From a checkpoint of a small mixture-of-experts model trained on Wikipedia.
Size: 11 layers, width 128, vocabulary 4096, 10.3M parameters.
Below are experts of layer 6 (counted from 0) of a mixture-of-experts language model. Rows are named router (the router's row for the expert), gate (a neuron's input weights, with its number), up (a neuron's input weights, with its number) and show model dimensions 0-127. Each number is 128 + 32 x the weight over its row's rms, rounded and kept within 0 to 255.
After each expert's rows: "comes after" lists some tokens at least twice as common just before its tokens as in all text. This comes from a sample of Wikipedia text that the model never trained on. Tokens count by the router's weight.

# expert 21
router [140 112 154 142 179 142 182  73 118 138 141 106 129 167 165 168 146  98 138  54 114 130 166 108 132 118 157  92 187 149 180 136 158  96 106  63  87 123 159 162 139 101 140 119 164 143 153 138  58 169 124 103 156 140  78 138 163 128 142 158 142  83  80 127 123 169 148 104 137 158  96  80  77  93 118 172 114 173  84 109 101 156 168  87 147  88 137  96 159  73 190 121 148 122 100 150 180 161 119 115 149 105 131 100 119 101  96 111 199 149 124 135 136 136 169  87 152 148 175 181  98 145 154 132  54 102 136 104]
gate0 [129 150 118 156 121 134 141  76 119 169 167 121 146 145  93 140 136 191 132  88 128  45 123 128 195 119 120 122  93 129 183 116 159 114  85 103 120 130 130  91  65 179 162 130 164  72 134 115 139 126 135  68 117 117 147 126 146 101 145 175 123 105 147 108 183 155 106 173 129 135 130 191  93 142  81 178 124  96  66 154 128 133 178 118 179 150 138 198 103 173 166 169 105 116 106  39 158  99  84 174 113 159  94 124 149 101 149  95 171 133  91 194 124 139 118  88 144 140 128 147 149 144 136  93 124  97  90 117]
up0 [110 146  72 151 128 138 137  74 143  65 104 134  55  61 129 156 107  79 141 113 153  51 165  79 131 149 100 109 134 117 112 137  63 151 171 172 153 154 132 114 135 151  45 204 127 146 113 132 127 168 179 114 110 111 159 118 131 145  97 152 114 143 148 109 138 166  60 139 141  79  96  99 115 128 123 132 130 105 101 141 165  62 155  68  96  88 145 149 105 181 172 125 128 157 150 119 107  66  94 107 150 104 123 127  96 132 148 111 100 134 163 124 148 152  66 139 152 113  83 110 197 134 123 172 156 150 129 139]
comes after: " P", " B", " R", " D", " M", " C"

# expert 59
router [ 46  80  93  94 147 178 156 114  66 159 138 124 177  96 140 131 144 171  53 110 162  61 165  39 126 132 107 106 121 151 161 152 177 189  94 112 114 106 158 147 119 124 118 129 138  70 161 176 104 156  99  81 163 185 108 129 136 134 151 116 119  85  90 151 132 177 152 123 102 171 160 127 123  91  81 146 126 141 138  83 123  84 142 134 165 147 140 129 148 116 106 157 138 114 102 100 133 189 126 140 129 135 132 101 141  68  90  70 110 110 105 150 163 104 135  93 124 122 109 128 100 155 125  93 112  61 130  61]
gate0 [130 131  77  69 141 122 159  48  86  73 101 180 107 160 113 110 148 162 108 125  87 105 129 135 193 151 115  79  83  98  73  85 107 120 145  94  96 120  63 143  93 177  63 109  94 105 161 126 143 186  77 143 112 169  79 102  92 142 106  76 128 157 142 119 130 104 140 124 150 115  97 106  98 126 102 131 202 152 169 154 147  99 142 137 186 191 126 131  88 102 126  73 159  91 143 128  99 148 154 145 129 103 139  89 117  74 108  85 150  97 120 113 150 142  98 110 139 129 129 140 118  92  79 134  69 148 134 159]
up0 [ 90  99  79 136  91  95  69 109 174  53  93 116  81 126 137  61 172 158  82 104 149 117 142 126 182 164 147 124 114  72 109 100 128 132 101 159 138 105 111 178  99 133  88 141 138 114 108 198 166 155 126 139 149  82 151 136 132 140  96 178 103  80 144 125 143  55 128  88 150 153 110 114  88  99  84 120 135 125  97 101 174 116 131 129 110 138 104 118  97 111 118  99 178 140 159 116 143 184 114 119 144  31 152  91 166 103 122 126 157 113 148 101 207 122 172 102 109 126 137 153 130  83 130 180 118 110  83  85]
comes after: " to", " in", " was", " of", " and", " were"

# expert 58
router [150 101 174  50 121 131 149  80 116 167 120 120 145 100 156 139 129 172 125  81  93  41 173 120 150  88 138 109 172 168 165 171 131 149 140  95 156 128 141 121 122  64 141 133 138  58 131 174 133 189 108 143 180 198 101 147 144 159 160 139 131 120 157 163 135 160 157 121 141 137  94  96 107 150 112 138  86 151 127  94 140  88 141  65 152 162 145  98 130 100 164 143 157 133  97 133 143 153 105 124 139 130 127  74  98 119 110  95 134 195 104 106 144  67 102 104 201  90 175 177 122 153  87  94 109  76 158 116]
gate0 [112 111 115  65 171 152  94 166 134 124 181 113 125 108 128 113 115 225  98  99  80 122  99  99 146  91 123 146 145 149 174  93 125  95 125 130  93 173  68  60 107 158 112 116 133 145 151 144 121 102 110 145  75  58  76 154 107 104 150  93 132 165 133 141 117 102  92 125  94 180 133  41 139 170 144 165 137  90 108 147 142 108 109 149  95 140 159  98 120 125 117 125 154 134  89 118  91 130 169 179  73  97 126  99  94 106 113 121  52 187  90 134 148 117 111 179 133 147 187  83 116 155 131 145  95 171 159 135]
up0 [ 66 103  76 125 116 151 134 132 153 109 120 128 127  81 126 170 159 175  90 176 141 176 134 122  92 140 119 130 141  96 135 115 207 152  95 106  69 184 119 134  45  69 138 154  99 175 158  85 143 135 117 158 104  97 180  94  99  96 122  85  62 145 115  73 125 121  94 110 135 190 132 141 155 164 155 122 154 159 132  91  67 132 135 192 145 128 156  85 128  77  98 162  64 112 185 128 157 125 128 146  82 117 104 170 159 123 100 112 102 143 113 111 152 138  87 115  96 173 152  70 107 164 129 116 129 146 140 126]
comes after: "2", " L", "|", "9", " D", " C"

# expert 18
router [143 127 134 107 160 142 191  89 125 131  88  83 137 177 159 185 150 161  91 133 134 136 205 109 101 126  47  85 125 175 120 132 124 129  96  90 143  86 181 179  90 115 166  78 168 140 156 144  90 178  84  82 146 133 117 184 137 179 149 135 177 122  85 143 155 126 147  91  91 116 119 157 110 143 116 115 134 128 118  73 130  88 126 138 172 149 124  90 164 130 137 164 166 108  87  76 140 140 169 142 153 155 124  91 136  90 145 117 125 116  67 127 139  73 173 109 198  98 166 167 115 148 100  92 119  81 148  91]
gate3 [ 87 147 135  72  74 171  90 175 161 117 138  43 153 154 135 151  99 141 125 159 132 109 143 203 113 167 131 114 135 156 118 149  99  76 103 164 112  94 125 128  84 114 175 147 157 124  97 145 132 171 139 160  93 135  85  60 135 139 164 172 140 200 115 137 163  79 116  99 108  98 144 168 144 148 144 118  80 125 187  99  93 150 129 148 121 129 137 134 147 155 162 158 147 101  86 100 157 129 166 206  77 176 174 116 163 148 170 137 142 126 161 184 130 170 151 124 139 105 153 104 190 129 150  93 115 162 137  70]
up3 [113 159 143 139 122 102  71 149 139 122  83 103 107 169 102  54 133 134 159 116 139 139 130 191 186 127 139 175 125 135  68 117 102 151 112 117 135 109  84 154 149 136 148 163 110 178 109  97  73 109 168 215  92 107 127  87 172 107 134 102 141 144 160 136 114 103 132  91 166 126 164 131 168 140 127 115 110 104 107 126 120 197 140 117  67 155 152  97 131 159 134 175  80 124 100  70  84 103 134 110 116 183 158 155 136 160 155  83 109 181 144 145 143 169 145 164 134 131 151 106 169 109  51 161 128 199 178  79]
comes after: " the", " of", ",", ":", " (", " in"

# expert 38
router [ 57 134 163  71 147 149 127  99  97 142 120  70 150 150 120 161 100 132 113 105 129  67 169  68 118  71  90 102 121 185 173 115 134 149  92 104 103  79 105 211 103 118 168 148 130 128 125 151  65 197  77 109 169 118 122 153 114 162 123 104 102 111 144 150 121 147 177  80  82 154 146 127 108 114 167 164 105 131 131  83  82 108 142 104 159 167 152 125 144  81 132 167 182  89  91 135 159 198 159 171 129 145  88 116 132 102 103  91 144 173  93 140 151  83 112 144 121 141 153 115  89 145  88 133  86 104 148 121]
gate0 [119 113 183 151 127 147  66 103 116 154 140 164  68 200 191  88 163 143 175 134 133 114 145 108  60 110 121 110  75 126 125 142 120 146 152 111 134  91  81 184 132 106 129 122 165  98 182 165 148 126 135 155 145 130 181 161 113 149 114  90 151 146 155 136 100  41 163 128  55 130  93 101 103 119 130  86  94 151 192 152 105 153 149 115 133 117 122 128  97 124 133 130 108 154 184 224 125 164 152 108 153  73 122 118 130 118 159 102 132 117 125 158  79 132 155 175 113  73 125 180 126  71 136 102 115 102 139  94]
up0 [200 115 166 144 187 168 150 178 104 130 147 111 119 106 114 134 148 125 106  91  65 140 128 158 182 142 125 159 189 164 160  72 149  79 165 176 129 124 116 212 175 132 139  96 148 146 138  98 213 115 123 145  97 124 140 134 142 123 125  98 146 119 149 108 127 136 153 110 153 110 158 157 165 120  68 145 166 124  66 105 144 129  86  63  87 157  90 134 157  86 153 114 171 157 162 135  79 144  46 113  87 132  84 112 141 142 100 136 139 111 156 113 165 121 114  89  98 135 175 126 124 148 103 130  92  51 120 145]
comes after: " was", " |", " to", " were", " he", " is"

# expert 47
router [109  84 143  87 124 169 185 133 140 156 127  87 162 103 159 127 168 174 122 125 162  89 142 105 118 100  54 132 170 165 122 149 138 100 125  91  74 101 118 128 113  88 124 103  97 113 166 129 150 148  96 108 184 184  65 160 165 126 116 116 126 105  81 175 177 201 136 124 110 135 132 145  90 161  91 136 112 192 101 115 121  95 184 112 165 160 113  89 181  79 121 134 156 128 100  91 186 120 142 171 119 128 179  86 114 120 105 154 115 196 103 147 156 124 178  63 176  60 152 118 123 112 137 112 124 132 148 113]
gate0 [150 127 124 104 194 164 124 130  99 160 130 109 140 128  73 171  82 152 149 135 114 189 179 141  95 113 112 194 132 124 108 114 140  97  87 117 171 157 114 119 130 153 169 138 129 133 120  88 148 155 159 134 142 131 108 178 147 123 157 143 109 129 147  74  58 114 166 119  78  79 157 163  47 148  95  73 104 149 105 158 125  66  87 161 139 141 157 151 142  96 145 113 124 150  99 120 144  95 160 154 118  55 186 107 172 171  97 149 172 149 110 106  78 166  93  78 140 150 195 144 141 111 184 172 104  97 135 159]
up0 [167 125  87 163 124 119 185 143 138  99  97 123 114 120 187  83  76 148 126 194 174 107 114  92 177 160 137 135 147 166 163 151 122 134 172 180 128 123 124 102 133 119 133 150 120 141 123 166 127  58 112 125 104 185  90  82 135 145 170 129 101 144 131 104 117 162 146 136  99 116 121 105 125 142 178 128 189 125 149  98  74 154 137 102 135 116  82 164  98 132 116 171  99 127 157 136 135  77 102 130 187 115 129 152 156 155 160 130  66 159  53 149 201 111 191  83 163  85  57 128  83 168  64 137 141 130 110 113]
comes after: " in", " of", " as", " to", "'", " for"

# expert 55
router [ 77 109 201  89 160 166 126 102 131 150 115  91 173  96 155 150 139 168  68 114 142 107 190 107 114 132 102  87 131 176 172 120 101 140  85  76 188 115 149 123 124 114 108 111 113 147 135 161 125 159 111 124 144 146  99 162 135 167 170 180 136  87 156 139 140 143 128 116  68 156  68  53 113 179 166 160 123 130 120 127 113 125 142 131 147 147 203 124 166 147 176 146 150  79  80 118 105 191 122 169 167 145 135  95 136  90 104 142 148 207 104 163 166  59 174 144 145 103 131 155 124 159 129 139 112 104 162 152]
gate0 [103 162 202 168 121 158 104 125 152 118 127 139 175 128 170 150 104 168 114 132 163 121  84 126 119 109 171 148 161 152 115 129  91 116 124 140 136 162 174  99  95 136 131 141 121 108 101 165  91 177  97 140 135 151 154 122 103  90 135 134 103 171 140  94 151 151 164 212 136 178 100 156  42 186 150 113 104 108 135 135  83 145 152 130 134 189 124 159 131  84 161 141  93 142 147 151 104  75 165 138 183 159 125 151 172 131  87 155  95 123 129  89 180  74 116  54 173 125 144 131 111  76 145  86 177 105 110  50]
up0 [141 101  92 151 156 135 127 163 133 116 101 179 106 158 168  98  70 118  75 192 123 138 143 162 212 142 103 169 138 119  93 140 144 179 113 128 138 148  85 176 136 151  76 134 151 118 137  80 162  84 158 115 169 138 109 138 170 138 120 138 135  81 167 103 135  72 130  85 141 121 189 114 132  79 115 121 139 146 108 129 130 174 138 111 146 101 125 111  79 122 115 160 179 138 144  88 182 186 114 138 142  75 187 117 130  73 133 142 180 101  63 104 201 132 100 143 140 124 134 152 169 146 136 139  70  71 119 191]
comes after: "\n", " Born", "\"", "a", " by", " Website"

# expert 27
router [134 106 136 117 154 141 166 136 136 172  78  95 140 112 148 176 157 156  92 116 133 137 133 118  66 117  80 120 153 161 131 148 125 152 115 118 126 116 118 146  95  94 186  53 190  89 144 206 114 143 121 111 161 135  81 135 190 111 177 134 182 113  97 142 163 114 151 127 103 118 107 120 127 151 152 155 164 158 102 108  90 107 194 105 143 131 155 113 137 113 162 147 176  79 132 138 127 172 165 152 209 152 141  82 148 112  66  88 120 163 102 178 155  83 212 103 141 134 159 128 107 171  62 123  73 130 141 127]
gate0 [137 184 138 122 129 159 139 144 185 132 134 107 176 125 151  76 152 164 120  69 183 138 130 150 105 111 109 216 104 169  85 117  99 121 142 117 106 142  42  97 127  72 139 155  99 190 143 124 128 172 155 185 144  96 146 137 109 104 102 133 150  72 101 143 170  96 142 146 108  97  81  82 128 107 115 169 152  57 112 130 109 150 109 172 167  66 115 143  93 100 156 120 163 109 182 119 122 120 122 153  99  93 125 117 165 164  70  92 127 164 113 131 158  99 131 103  65  81 118 128 109 124 118  86  80  91  99  95]
up0 [137 124 137  86 113 145 197 130 168 163 108  98 171 135 116  92 109 136  63 113 120 166 112 102 112  87 121 122 115 142  96 116 115 130 107 150  75 190  70 142 129 188 147 166 115 124 136  98 129 154 168 108 187 169 165 121  77  96 125  79  66 173 119 147  91 133 130 133 148 121 104  88  76 165 175 166 108 132 131 126  98 118 119 100 108 120 173 121 159  77  92  90 151  60  66 108 103 107 104  94 102  79 184 138 128 137  67  72  81 118  95 107 131 160 110 177 131 128 101 152  75  66 124 134 106 124 156 158]
comes after: "\n", ")", "0", "3", "4", "6"

# expert 31
router [124 132 132 101 117 172 136 116  68 145  87  98 144 117 116 197 134 156 116  85 142 111 153  94 156 132 117  91 141 182 153 172 139 143 113 114 102 110 155 182  84  62 160 121 162 141 177 152  93 151  71  84 114 129 107 204 184 120 119 188 119 113 128 179 146 163 171  66  69 190 151 107  98 147 145 170 140 149 119 123 112 135 127 100 114 112 171  79 160 108 105 186 175 142 113  92 131 174 147 127 147 124 140  85 151  83 108 116 138 155 107 138 156 105 189 118 166  73 184 170 109 170 117 152 102 100 138 139]
gate3 [139 143 151  83 126 146 156  98 149  71 101 157 168  96 138  65 126  88 153  69 109  84 104 177 119 117 133 154 151 120 127 158 114 138 114  87  73 126 119 141 139  81 145 124 116 126 144 138 181 170 158  84 186 194 130  59 108 163 154  98 129 144  88 163 192 115 147 175 154  79 187 106 153 125 115 135 180 125  82 171 161 104 137 126 158 162 131 120 131 120 122 166 108  92 147 145 153 113 154  84 145 106 147 139 148 116 164 181 160 163 105 137 125 190 165  65 191 154 143 119 138 133 107  75  70 153 114  73]
up3 [162 166 127 179  95 131 137 154  88 134  73 142 134 183 125 143 148 123 162  64 113 157 144 101 123  70 104  87 149 125  98 206 156 124 135 192 149  64 184 104 132  80 157 135 121 181 155  53  90  97 139 171 121 150 110 165 107 135 140 117 165 133 103 130 146  39 151 111  89 140 127 135 117 151  94 129 141  93  80 154 101 136  79 173 138 130 100 129 118 151 100 160 150 120 118 128 160 170 120  81 113 103  88 113 112 144 152 190 192 110  82 120 134 204 174  95  93 120 129 119 152  86 125 136 117 128 119  88]
comes after: " ", "1", "0", "2", "9", "3"

# expert 42
router [126 132 153 134 135 182 147 145  87 166 120 111 163 131 134 174 162 147 103 109 136 103 146 117  92 102 107  91 136 202 161 185 167 140 139 109 101 127 137 191 107  53 141 103 152 131 210 180 132 179  90  94 133 136 139 171 160 107 134 160 162  94  87 186 137 166 177  69  84 175 169 123  64 153 133 124 144 140  99 111  84 127 151  85 152 136 158  93 148  96 115 171 175 120 135 100 158 184 141 143 154 133 166  90 152  92 115  95 141 156  89 152 131  91 155 121 165  78 163 158  91 127 146 140  93  89 165 120]
gate3 [158 159  74  97 180 135 162 165 118 170 124 157 142 153 124 172 167 168 105 179 106  93 129  95 126 134 143 108 118  94 131  74 125 108 171 120 138 117  75 120 224 157 143 137 105 120  52 155 133 164 137 151 131 120  98 133 178 178  80 132 146 110 124 118 109 176  96 110  85 162 155 121 124 176  52 114  67 152 112 176 202 121  75 201 112  91 109  80 166 123 124 129 151 114 136 129 139 137  97  80  89 115  85 128 150  78 128 114 142 102 127 148 116 101 152 112 118  81 143 174 133 119  75 145 169  98 124 112]
up3 [125 148 137  91 127  87 133 145 105  90 162 135  91 135 136  65  88 141 127  36 109 180  99 128 152 164 110 111  78  88 144 110  96 119 100 109 118 151  99 135 132  71  91 158 135 126 115 154 138 140 123  51 159  56 150 117 101 134 164 123 169 156 109 132 172  93 110 107 146  81  51  81  88 125 148 167 225 136  99  79 103 157 156  97 125 146  68 140 161  64 157 127 155 102  79  88  82 133 129  86 173 146 100 131 127 125 158 133 109 143 158  88 120 117 122 130 172 106 128 109 158  94  87 107 107 126  99 139]
comes after: " ", "1", "2", "–", ".", " ("

# expert 51
router [151  52 177 151 139 138 147  63 149 139 124 121 109 112 123 161 139 139 106 112 117 126 142  62 118 139 113  92 165 173 121 126 118  88 114  84 123  61 140 144 126 102 149 106 174 111 161 159 105 156 121  89 134 153 112 212 153 147 108 186 172  87  92 135 138 153 189  91 114 182 131 124  80 116 135 118 155 162  62 103 132 154 186  82 173  92 139  48 152  81 117 151 170 119 128 132 157 133 117 155 145 106 134 119 162 118  85 137 147 160 118 129 158  86 116  74 178 112 167 200  74 144 110 101 111  96 118 101]
gate0 [ 92 147 141 137 130 179  67 124 143 161  81 128  67 186 145 117 116 151 132 123 118 170 129 146 146 120 107 124 135 108 119 141  72 104 146 171 159  90  90  95  95 154 117 164 144 162 122 117  75 121  87 130 133  81 133 139 107 145 128  84 126 102 128 101  89  84 149   8 147 102 179  60 155 187 203  97 148  98 114 110 151 121 172 134 111  90  96 148 120 147  85 130 107  58 133 120 123 145 178 130 177 138  93 120 108  76 143 124 126 100 180 113 115 181 143 118 108 108 125 113 142 157  98 164 126  85 142 197]
up0 [154 152 148 154 116 129 177 133 158 101 119 131 156  95 114  83 155 107 152  85 177 146 134 178 120 147 194 158 104  94 147 105 171 119  84  53 114 116 168 173 115 114 117  67  82  96  52 150 100 178  99 114  87 130 144 124 159  86 163 127 166  85  59 143 108 156 119 147 140  76  96 147 137  97  99 115 110 126 132 174 109 135  83  82 110  78  79 114  73 123 141 106 147 151 165 129 120 140 142 144  80 156 168 161  87 133 134 205 108  99 122 127 157 151 148 187 159 108 130 117 160 114 157 123 188 181 120 112]
comes after: " M", " S", " |", " F", "M", " T"

# expert 36
router [103 116 100 117 132 154 158 139 116 187 109 108 123 187 152 182 140 139 114 124 103 125 204  92 145 161  90  79 145 157 160 113 104  83 121 126 118  51 175 125 121 115 157 111 143 138 144 149 104 103  59  89 178 145 128 190 168 196 114 145 131 140 119 182 142 139 135 105  90 161 134 135  75 146 144 127 122 204 149  86 142  96 130  77 152 129 157  90 139 122 158 129 193 105  87  69 164 148 170 137 180 153 117  97 152 101 126 112 173 155  77 157 165 112 158  78 137 115 159 169 130 163 136  95 117  75 166 120]
gate2 [129 148  95 129 128 121  91 157 101 142 141 150 140 125  87 144  89 192  89  89 173  94 128 125 136 146 126  82 124 134 160 114 132 130  90 116  79 160 122 102 132 101 162  76 119 110 155  87 123 116  88 138 148  91 173 105  87 161 116  43 128 111 179 156 156 187 105  81  96 125 136 187  97 168 157  81 109 164  89  99 117 139 175 136  94 123  94 105 169 149  80  68 103 164  79 119 160 174 120  97 167 150 112 109 130  66 168 167 164 154 126 182 140 130 139 187 150 132 162 176  94  80 164  74 136 168 119 124]
up2 [118 116 135 101  73 103 152  40  67 121 114 133  99 159  73 155 132 168 118 134 104 101  80 146  76 127 120 130 150 159  71 183 158 142 166 202 131 107 189 141 134 145 144 162 174 144 111 118 197 152 172 113 164  86 102 125 149 147 150 119 125 133 110 141 113 120 143 158 124 140 106 118 157 136 126 107 131 104 112 136 103 151 134 144  76 111 214 176  70 157 164 151 121 115 126 163 133 125 130 191 117  75 123 137 128 210  89 110 151 125  87 107 120  86 162 117  68  94  63 124 115 161 132 114 114 150  71 108]
comes after: " the", " in", " The", " of", " a", "The"

# expert 50
router [ 83 102 179 144 115 129 119 100 119 105 143 105  92 102 140 155 149 122 141  65 112  92 204  85 138  86 108  55 127 167 186 167 150 114 124 116 133  88 154 142 115 127 154  96 134 102 139 156  75 160 110 135 167 143 113 164 154 178 135 149 141  87  80 151 166 156 126  62 132 193 136  51 135 134  93 189 120 169 109 123  94 113 148  91 212 137 181 121 152 138 145 186 130 115 102 135 134 151 114 115 144 123 139 118 131  86  77 102  91 183 122 117 163 104 112  98 152 136 151 196 102 129 106 186  88 106 158 138]
gate2 [ 63 105 144 135 110 140  88 151 171  98  99 154 137  95 157 107 158 118 106  18 155  89 128  58 168 123 122 133 102 117 166 128 135 142 100 171  97 117 188 133  84 113 152 140 134 126 150 156 149  99 101 127 111 141 146 140 128 171 124 101  98 112 177 167 162 131 125 109 126 205 133 164 175 151 151 151 129 181 163 124  68  98 129  73 130  97 187  74 100 143 117 107  70  96 157 173 102 104 142 125 155  65 108 126 106  88 118 121 100 131 130 114 208 195 120 142  95 107 140 174 162 103 112 173 115 130 116 126]
up2 [139 118 164  86 142  74 135 165 149 116 125 172 128 139 140  78 157 139 125  75 127  78 117  89  96 116 150 161 139 136 104 137 113 110 156 118 158 119 180 114 102  94 148 143  98 144 171 108 168 137 138 158  54 148 166 126 103 171  61 145 114 161 111 152 142  90 132 131 105 135 169 150 123 136  62  80 121 198 117 105  59  95 184  88 105 124 134 126  89 106 126 130  67 113 129 146 146  37 143 170 157 100 164 151 147  57 137 137  92 154 151 149 142 134  69 120 181 157 136 158 128  90 123 173 103 130 195  84]
comes after: " G", " N", " J", " K", " B", " D"

# expert 54
router [106 120 142 128 155 166 173 112 100 162  92 147 117  86 121 142 132 165  76 100 120 102 150 107 123 102 143  98 132 168 140 178 119 121 124 116 162  98 139 151 130 130 168 103 163 132 148 176 164 150  91  77 145 130  79 195 176 135 118 158 159  94 115 159 156 190 185  93  84 190 169  82  95 165 147 104 177 157  96 132 124 134 201 134 167 126 152  97 147 102  73 119 188 130 129  93 170 134 157 134 153 114 162 109 156 103  88  52  67 125  93 117 106 100 168 125 132  92 121 174  55 132 106 156 110 101 172 119]
gate0 [115 117 138 128 114 174 104 122  55 107 122 118 161 153  86 111 106 103 112 142 140  60 117 106 123 127 122  80 115 127  80 118 149  89 115  81 126 106 128  66 100 120 157  21 124 133 168 163 132 132  80  85  68 186 114 125 135 118 114 119 121 149 121 170 124 172 143 131 119 143 139  99 128 108 136  88 180 173  95 154 116 118 140 101 124  94 143 190 152 135 159  71 147 109 112 127 168 106 176 108 153  85  74 161 117 183 140 180  64 127 119 205 139  97 156  77 166 100 112  99  73 160 104 131 165 171 119 143]
up0 [108 140 125 161 181 108 118 104 106 138 101 174 137 117 144 163  91 185 144  96  97 112 147 166  78  89 120  91 176 112 152 119 126 183 157 121 185  76  65 194 153 129 116 185 138 145 123 113 107  73 139 170 147 162 132 142 139 125 161  96 115 101 128 114 125 101 170 116 117  89 123 138 136 105 185 153 148  76 125  83 117 157 115 186 219 125  90  78 106 130 115 128 105 151 108 143 104 126 151 131 134 133 149  93 127  92 157  25 112 141  95  83  98 135 154 129  62  78 134 148  98  96 124  93  73 106 169 122]
comes after: "1", "9", "0", " ", " H", "–"

# expert 44
router [ 92 130 148 112 164 148 147  73  55 159 113  87 131  86 131 204 208 170  59 110 162  93 172  80  69 133  76 131 151 172 163 142 146 133 114 108 161  81 139 172 114 105 166 120 124 121 154 146  98 157  64  63 156 162 110 168 211 111 108 147 133 115 123 155 145 175 180  97 121 127 122 121 109 120 128 168 132 138 126  99 106 108 189 102 164 142 119 126 140 105 123 179 151 114 107 119 152 177 140 135 158 141 135  85 119  72 112 112 140 161  98 157 169 134 123  83 136  79 152 150 114 117 114 108 121  78 164 125]
gate2 [ 87 107 129 160 176 187 163 163 168 151 145 116 131 109 161  89 115  92  99 144  96  90  65 120 141 132 143 128  80 146 137 148 173 115 149 128 101 151 167 154 106  89 147 194  87 103 149 166 126 178 124 122 171 116 122 132 142 162 122 102 148  88  98  73 148 182 155  65 168 108  77 117 112 108 119 118  92 118  90 120 131 137 211 135 130 141 117 127 108 173 151  77 146 143  95 151  84 196  73 135 144 141 118 123 101 141 113 100  68  34 152 147 145 149  95 147  90 164 127 163 126 165 110 128  88 146 116 199]
up2 [ 95 124 145 141 127  92  92  70  63 164 121 167 107 112 144 148 163 173 107  87 168 132 188 144 147 121  92 119 141 128 126 141 127 152  98 107 207 140 132 107  80 130 100  98 133 123 161  86 121 114 116 129  97  95 159 121 104 111 122 161  96 156 152 163  81 129  66 132  74 134 158 154  84 165 149 195 108 169 144 161 172  96 104 133 135 119 171 155 116 160  87 169 133 136 194 104 120  70 137 145  96 123 129  95 130 110 151 121  86 188 106  49 124 130 137 105 128  80 118  98 166 145 187 169 159  48 168 105]
comes after: " |", ";", " ", "|", ":", " /"

# expert 11
router [ 91 114 121 130 110 142 148 103 131 165  59  94 184 110 185 153 150 128 106 118 130 128 167 103  84 123  76 129 124 174 145 180 161 170 101 114  97 113 185 147  69 135 155  71 199 119 146 181  88 128 117 112 156 136  84 129 161 143 191 155 192 136 121 143 159 135 144  92  58 130 157  97 103 163 167 147 107 131 101 114  89  59 170  94 144 147 152  98 144 110 102 136 195 105 118 106 128 161 134 146 169 149 115 123 120 138 131  94  84 186 114 147 158  75 158  96 147 143 177 120 119 152 105 144  73 123 192 123]
gate0 [160 115 129 111 173  94 136 139  78 214 181  83 115 111 127 168 173 128 123 135 152 170 115 121 165 173 109 158 126 219 100 142 138 107  81 140 169 107 158 113 112  87 138 120 144 103 109 182 114 163 105  80 155 132 132 174 106  96 167 138 152 135 145 113 106 121 166 114 138 104  96 181  89 136  78 151 181 119  79 111 155 138 126 139  65 123 144 107 135 113  83 103 153 113 112  71 138  96 155 196 124 133 135  73 120 120 188  83 115 175 125 182 154 166 139 109 152 131 156 147  87 123 182  64 176 154 128 111]
up0 [120 140 183 117  69 201  95 167 172  86  99 129  87 144 146 144 128 177  96 137  98 160 139 119 113 155 130 136  83 132 201 112 142 127 137 115 167 141 127 132 131 145 195 106 161 113 143 142  91 131 148 122 117 130  98 144 139 159 124 164 182  75 101 103 107 132  56  70 115 146 165  93 109 158  82 138 139  88 154 175 131 111 160  87 137 153 121 151 101 138 138 148 155  91 125 184  82 142 166  97 167 120 111 109 195 106 173 129 129 145  83 159  98 101  78 102 131 176 139 111 135  69 102 207  91  74 153  85]
comes after: ")", "0", " ", "%", "3", "4"

# expert 34
router [101 114 117 120 150 169 186 106 101 176 111 118 193 131 121 121 151 143  93 117 126 108 118  52 135 160 108  98 113 180 210 163 177 121 109  77 127 145 164 152  91 121 166 115 133  89 166 193 124 172  61  75 183 118  83 164 130 105 131 150 149 133  92 163 136 157 171 144  90 153 128 137  65 179 122  89 169 160 127 112 129 132 178  52 166 164 157 134 160 126 105 139 165 113 112 101 152 156 168 137 153 108 170 112 147 127 100  94 132 137 101 142 187  56 124 136 183 105 132 133  82 128 122 119 135 123 142 108]
gate3 [ 49 104 138 113 126  95 144 153 113 121 166 167 125  53 118 134 137 110 125 138 152 117 123 136  57 214 130 134 145  99  98 133 113 122 115  98 113 140 114  81 155 105  84 144 127 121 114 150 110 111 127 121 128 149 162  98 116 103 161  95 120 106 133 138 136 101 160 129 119 146 135 171 124  46  55 106 153 101 103 138 133  96 130 105 126 119  89 129 186 210 107 151 156  98 110 159 109 203 142 194 154 119 125 128 139 138  61 101 164 129 179 120 199 143 153 165  90  76 111  82 122 147 145 151 105 226 130 121]
up3 [166 176 119 152 136 127  91 159 169 111 110 166 140  88 144 138 146 155 190 116 186 132 182 166 110  96 102 190 145 126  96 153 146 140 141 103  84 104 109 100 102 102 121 128 191 125 155  88 116 169 102 128 132 176 187  92 173 132  77 126  47 157  72 163 135 137  58 139 162  74 177 163 152 127  94 184 152 153 111 174 122  94  91 108 104  73 120 101 128  91 162 123 170 110 111 105 179 117  98 111 125 178 146 149 133  70 123 102 141 114 134 117 128 169 111 138  75 123 137 167 128 148  90 182 100 124 128  93]
comes after: " ", "1", "9", "2", "0", " ("